Below are experts of layer 7 (counted from 0) of a mixture-of-experts language model. Rows are named router (the router's row for the expert), gate (a neuron's input weights, with its number), up (a neuron's input weights, with its number), down (a neuron's output weights, with its number) and show model dimensions 0-191. Each number is 128 + 24 x the weight over its row's rms, rounded and kept within 0 to 255. Numbers have three digits each.
After each expert's rows: "gets" lists some tokens that make up at least twice as much of what it gets as of all text; "comes before" lists some tokens at least twice as common just after its tokens as in all text. This comes from a sample of Wikipedia text that the model never trained on. Tokens count by the router's weight.

# expert 10
router:132089155157139133125145154094180098157100114113099161101114136138158129117095154159129090129108160092098125150131113149089121114121133121140150170112087081127137104143103141109091118126137148117093120113125107164158101115156172104159121135158093121112133174137128143160101136170114118094164124158092111179117125118145150096128133157123080111104122175102122132142108131145134133110136117132148143096100144144072130087160138103103139157170146113141136155088150170121118147128131122129107123154148105124152126164145153173130157158140108091171137144122097154118120117085147172115
gate0:118125122152124124119095143132171121158142139119106145135132124125146112110047118105120084125136125123171083096094140146169121134139084111116135124078104137133104144127143125168143127099158108143143126119126141129107090122081135126152134113129110120142156176130160097161139173124140126156147124150135124127118103119141165122095104115110146137143169076126163157139136139144158072121154104090086117148123131146145181141114098150092132164138125115165082138111091104121116106103124156113143145135189154139143129132132108143154130088125086128147097124137167111109165127158141056130
up0:114126088105163125127142131151134110114095139180165137137104113102136123157178146183212107105131080161132140102139151099109131104148129165100149130108140141143104152128131125128129134087123139122143164123131158149101137116133131119131112178154141135119122162117154115115114166129126141084132160152134163112073120082125191132108127169108137164155118118123146112131145109128169124109135107101087142091083111142101117118106158129148110129144106123152110119140090092124131102132098086097074164136113143096138065113152112145107109133111136164119126120130127125124159095121144150150
down0:147078140119124142123153144137113137140072123177156126118132113098148082105157080125144120096126175175118120126130085167121146151129137160142116142117132133139116153121147101068108136135166159119121113138169146113192119107108104108135144161145139127110112133118097099125065122133093154112182146094117163151130164140139101093139117143148164148107101135122140115101124118115101091129179121129116159166097144138124143128099142113117158090120145117124138105110133120139100137137176078170136105124150102146124202122155130136157112132123142099130121121117101099111117115103174129118
gets: ".", "-", "|", "s.", " |", "="
comes before: "\n", " The", " In", " He", " It", " \""

# expert 0
router:103106178167145134133129173087159094152144148128103181131097122126114127144113122160109100111118126105101130156103093132106111115146124135120128148162146120142163088161089144102133129170135172077096137123142114138142118109132144141140136093135151127132089136131110152126096132151160158095134107191126116150112114094151150124081088133129114116166122149087098133137140132164140151100107137113156150084121149119110131081113117094071154141149178131138129134138141148093131155088153103124091133136166127128160101165134156159090129162149107112124144120124093148098095110101155134107
gate0:107116150167083066157117158154163138094106132102147119121101119156128143128119138170167099129144128132117150101124149128113122118099133125106136150128137115196089149110129174101108112135159139113144149088156141144151141142114144125118112141146147185120129122154121091108112152100106136107117122109142111142147075095119144143143159147140144140102126099116091091121162093117120134119126146108121129125185068122106109115114130135132065128140144145138123141117150178157101126084150197117112130152104108142136057118122146154147118120159092134118103143081137113129129137155096111150
up0:133098169153091116155124177161108135143130132110151155129134132109091162094082111071135126129164117086090075104149143125090117113130172094141137141087142074103096147121108151096122113147114168140170127169154174133125138162155166147095131098125124121155121130138111103119113113131103141132109152110120137104136157130137127131154117123137136143113135116114133133129168115132120112150117118171107124100152103125121123159159085148169113144091102124125160147126146159097142149116131117092170153119132086171137095102122186159136111130128130113140129131130143085088095080115101086125
down0:140137127134155108113128096095142125162116144122152165173125137134080156155125151138140149171157117128120119130132107099139112086116196122126153100133132147116123165146107094095119092146151110132106107070120159127105116127107164098157141119110123133120168141131111122144119160119142126106109116129098107140148111137142069145157118114119109172127097127097115090187148095137144099158121154093097134167108069114125122116147123154156136134100098133128173119078123105125102121171191123144167115101122115131116086121122120132130119140110129154176142154139150128072151141114165118159
gets: " of", " for", " with", " by", " to", " from"
comes before: " the", " a", " his", " an", " their", " its"

# expert 23
router:117094131134138148111142127109153134128072157118112123107118111158161142137101152150077093095144143123093137157104152133105099142114095181125123144167110098150134109131107120102136115143130147124137115142089119125140125119143148091181182109162102133130087148119119114132084143131140149126148080162102151171130145083127171112094104109144104104138101140094140089093134143136132131100151104093131154130109121160083149070179139131104156146139147125136147114110124137115110189122137121182096133139125124120133083131148150112132181150117140114129167089138130132111118117075150120100
gate0:105090148144124109134131162119125107134123135153118179068108108157105148129109107099138101135140172143123126140081116148134139124129135178142100103092067136090145172141117114098131083157125127147123097130176123123111139130121126161120103143091176156122125188122164112135094124138120166104162161122123135167160163095118113111157107141088114142162097142114102108127142113100109132124143167124118129127134091111142131103111098162115114110143145164157089137146105142122134137111126106134130101112078108089135119142171163092124124138124118151167181112118126163107114125130110188103
up0:134110135106117140145160155107125132119113154117136118086148109130113170102129166079116153104104100119134110067124094150101127101098132131063139110165134132189126102147119169185160136109137127139126144144133151137136121108122177099145178145137120110140102084114122110147155125133111103111148101150129123119164100191126163070142172162125118109086151074131157137106098131151116139128094149130166125151121162142115131171165108106167114117118136129101146110076114141078121135148094132135115100095134138115134109123133137141157135121125148132162113119158113136124105141132149109164
down0:135129139107121138074131124142179165128118117081131083171207083107160131110120123135138169133115105132144087156114114138155164143115129098144117084172104088171126096112115169125149134087154139095149139115100123134120139144142134119142145108163109160080102089137125118133088163125109127069155124168147161118136109106114143123135127077131145123130115080126116145164134134131112145092109113158126114142144101132132121147143144103133143135127097116115125116129113130141148158146130138204088144115149146100103144120137163094177153112155099132132114112098115153121144121108165132116
gets: "es", "s", "ers", "les", "res", "ts"
comes before: " of", " |", "==", ":", " ==", " in"

# expert 17
router:088120156110153145107165153085171140128104147076119140121111126121141114131129134145112097091117150138122115183131133135092109122110117137111151121135139106153142093148078108100127113147103147087137086122065128160131107105138146083144173086158117157123079142154105144161107139174166124117138115144135138144114145100139154084108134122151136114132116141126136105086164139110095165085119119117165165094121128153090111083158133080100141161142136127139161107107153139096094142102153119160104132129146124118149115146125153144126181147131140102137108114160110135113135097130181152129
gate0:105149102070111169179126130147120160126155111104113099114104092126147104139184132146092115122101090121130109145135106115128124091130134147141112174105134163131129130147115129100134118163099113115143118118108125147149130129135078153094142175097127136115120141146127108155115142083165125151130148170137166092110146143157124114144120130103134117135119087124086154088154099109132107092173116153108111148118156148150143112070118151181177100109140130115163112121141106124146133103111122134138173116146111143160090138140131129115123120141154187159117124165071153117105110117098183125
up0:135137151159123099124146166126165151139083158133115137128121130135163131125110114140149137102133112139093102113164113142142123155142138172106116103133129138097091114080112142102151113129152111158136143109186126135118133149141179097113171108145144105159153104108140144097128111175094106130109148159079104120171176108130153158172126166111079138140149111117129102128096105122103140160140123099122149097156122087104100135168137144115120163176087089153113134156121155139133148143162136137119132081130136085096146109090134119122118132117132058089144131132133132162147127090159114143
down0:115156105160132136113102137107139142139093120115101120121099095163147113174115137112106154141141129147115131091137156151114145140118135125105151131115146096158119102143106154093124101129119096102127127114098125113126064138148113147123131095098135117071092147099117118136133150134126152184109136121172121168143094126143145120094144110135095129123161113167167093109092104168123131113137116085152112144136150088085157164142143100136112143134116127121107165140194119131162105083138118133112182149160122123150110141155168161117123094098173087125146106096169162142154115150143152157
gets: "s", "ation", "ing", "ice", "er", "ity"
comes before: " of", " in", " and", ".", ",", " for"

# expert 2
router:108110155157147143137137149105167159160098111094118138096117160120127132128109136173133098115131173122096111149111120107082121116121103139108152155153101098154150111162096124113115064151095167093109120133134104154141098136146129068173170125132111142098107142134124136164123138146142117106158144160128155147091122106113162136117104158122128119116132163098105113126113105144129137070148102153130162116100137149104095111162107111089138159160143138141125112092130122123128136132131105155109161114159091136157102149141150177106169161116100076151142110129102147093130110082165163114
gate0:107083122137070132094096119129148141095121191096107102157121132122117143120179145136123100170111142118130115135117151163158110132125121132132081119152153139115110111110069148179151138119110139107121124099089161146154146099146106143115119146185151120175153086115129165133147116115102129123131156129107076097136124161123135178097141090136134134150110116144099147086132157101148080139082103134107121104132167130150148082120160105121120098141094164107134169139160131135098111153116159129130138128151151157117124132122130118109114080139134147140087081122116157119116105127134099136
up0:147115168110138107138139145121112133086132087135140140117084065107120114143123107120104122110096164113164153118152162127143125087095145159125160093168140172125160138126141120088129092105136137142069131123146145107134157109149123087142123133128110119142092140147140100168151154117167108092147139129166084147116120117158141071187110135152114137125100133116073120176092138161080157174140175151137143115122100108111130141127157095143115112111150122128149098094093099145156143122184160137134144118124121135140104124131133090132108157123130121126136118172121111119164134153132107119
down0:150157081084124113149142170126172145173117128126124124112154144141131113104100149102116150123112104118131127171140099136124078173161116105124108140101093160162095143146099132118129121101138172098117157148133135146143089141159136137155110115107106135153113145162100152076139128127104111123142106098122097123116165141157106145166165136116094083163110161153140114114117107083132195097136128120152097156167114163124139122152088110164102167135132179102151091127126125162152155121130115152105111100108112129125146135116139097086121122125140125149136079105094114142167097136142124110
gets: "\n", ")", "==", " ==", "===", " /"
comes before: "\n", "-", " |", " (", " –", "|"

# expert 19
router:105121158151133155092166128113152110118122114110121161104099124139138118131140152162117114110133170077106097153090128148079104107129099120135147157142102113159132117156119131092125083131103138105127099111114140134132112112118108117151123096114124159141096182141138166130112180151164134079145120133103143133093119113144174121113107137131120080103130165114095108115126142151147166120131106121140168119110125156112129098149113089103181137142167125151128149115144155116089152116145110159086159128147113108169127187172159154068147153150113093143137105139136142113102119083156129102
gate0:147114136162147131137107108151104125127125157081147145089161115117129112120129098114141098134127091106159159120141172146135153145135108107108121158113152115119134121145116131104128161124165102133097098119111144108138185144106159082128131125163144110156136096143162164108147145117161076130079181121164136128125079162113144117142138139132119119133126112128113143140143111154111131150098104096177131106158107145086140168124105121147109139090150118094096124103116112132150116144157166083104123121108123139100091126115159169130179190118153144112083113150135098113182133127085103090
up0:138155100127064148121142144167142168129145136121171167125139174172145129102127093134098109158124121119109149149120127141116170132132143113127128130122124127172125146148110088112104110117127128096123107099133120102139182126157127135114174176124155109139124100127188131109149099119151175131087142141144118147130097134123147091117115112149118125068121122107110153183106100086087112160156127161151097081160130151132125093112086134162129147127142143095137156109105114153136131120123142107113090129103123149157101137123135145117133146148132103132136131127130154136174053153105073114
down0:119075153108120132082104116124146128132135107101108125128121109116082118149107139156120160138133093111101115162112122173141093184072105162148123122117101140101100161110143119134142095125131137103100191174135161162133083111133149127171077139138146160158117145109143145101108096121117139129155147122103135113122114124138143148137109084146127113106102077132134110110169114119150124128124155139146133155126153127130147166132111144117147135115086119170202187105133114146116120113123115133138144153131155158159155131132132095083123117122077143158108130142141099109118167079128160143
gets: " 3", " 4", " 2", " 6", " 5", " 1"
comes before: " |", "5", ",", "3", "6", "7"

# expert 24
router:101128139147147146140142109100162084117102140100068137100117141144122133155135113140133065115123159103129108158147134164114100102128096132131124132148096115128130080148082148114148077149113120069156117122138124165169117103152161107140137127148116121123125144131132145159106156151118142083180121136078120128118139121123167121123139186151094116114129134124109083134135131123113171094109108109166153113097159151118129084143149097062137145106144127147157109140143098105119131100186099114124131142191141124165115139123149141113148122160132105173138096138123158131117109118149104134
gate0:113099141138071144158111106132187127112099132130102117107159128128122136156116146121171095159163131091099115138095140127093119153177088108158121102109099112153110086128120170150090153180109108159144130162153117129145139108104117116151126112117147142101143111112115105185094141126116130135119117134108111145149126087108142108163144118096144098163088129153118122114095088142128146094152192138152118115092143150160166125102131098138107096104115135118151108079137164136116128105155138144155110086149168129186110128146106144096131133106119115145131187114150127131133137116113122147
up0:153096113127110106130110138118121144130118130098110094127104152142145123160130124092148134140114097136119091135124118151123129119157108154152146113090093117130094097134134137120087139146142125124161101155154126126099131154147089099124134150152150135130142144129104114200140146163179113104128106113130093104147099127055124140134128109108152105120140115142108097115113143160139143095158177105145107138115111093160175110107144122148128205150061151164156130077123115167142150082128146132144118149133153184146125122142100116135150129115124145090144182153125097119075114131146122105
down0:144074147148141112144099154166097110169117121091087111171132075169107125130103140121127180107133085152108125144153151136140100142082131136119130161156121150150106134127093152132115118124141129118136137098115155155122115130155083205101128169134133120132124165091141110129090136076123121122140141096120104151148174084140093113102142112128146141165114152124154114106095152088137108155148151132089148126130130138103146132129071102181119081109139122141139116117096149135128119134140134153111135137098116121150147124102118102147150163140151138159158106142084148103125116177138141103
gets: " th", " part", "ost", " Th", "ron", " wh"
comes before: " of", "ose", "y", "ough", "ing", "ed"

# expert 3
router:146106178159131146102139173102159121154104125084126129108093174119140128134110149158113093113128150118138135153100150159104089134142115134084124158146118118147136088163110112097097105123146173104095155155084117151136103104164131088155156124157108142148095167117119165142093127146158133116147095153102129149118138147153149106104083141130121104123111153099112128130143136157166134113141119120161143100121114144109115111134127116089172157146184117114109128138140170077103152118135090137124149129170136112153132157141151181111180152148098109154130107122116162106131101086144154122
gate0:134118136165119121095127055152109106173075152116136126097115152139147180143156137126157187169114076122119129141140133102096128151119118129176103113118139133133123104123107176123116141135171130139126100155156128108127130135153118085167128103140141146162107134070117159122106090123117130150088093121144151184131129144144176081143111128123126071128170137121108113118088156099132165132142137124132118108135119089115164119132153142120161141116140126136124116127100156172124120126101165113127102149147123170146111125075115151158106129120128101133094106087119134127140173139161125135
up0:099065085123110117150104113120160154155148095127183129106126183126132120150135114116091131137163134150084144119096149155143160124134126095077096128123110148135119150116163088111151169113132127065089109086115159129127138089149124122122115093166138099153130166168168154119134121160122123114134121127127131114134131109141127174126161136172103160162168145145115118148134137107133146132101084104111126097136114151155148124144130101117132144160148124102158137128146126129122135134153110127129087136128103083125094165145127155129099138146123111144136110101162130072120087174153096081
down0:147120098111157087136067144087106143133111107131157084104128163151127171092118119097100085132136124143139126119132156110125149101131146093094115111110086147122170121140147104169147146139183143160081129147137166135136131092140111082149112096149133126153084139148165163113146124137137142128136152118109166166122143138131110112139148163107118150147109118121091085091162190130130132169131117121155089118121132099133160173103135143149125111131169170116131105104131150073135110098141105121163120143107132134123166098134115149160125127148154111150128137134124139084119090113133092096
gets: ",", " in", "s,", "e,", "es,", "y,"
comes before: " and", " the", " which", " but", " he", " a"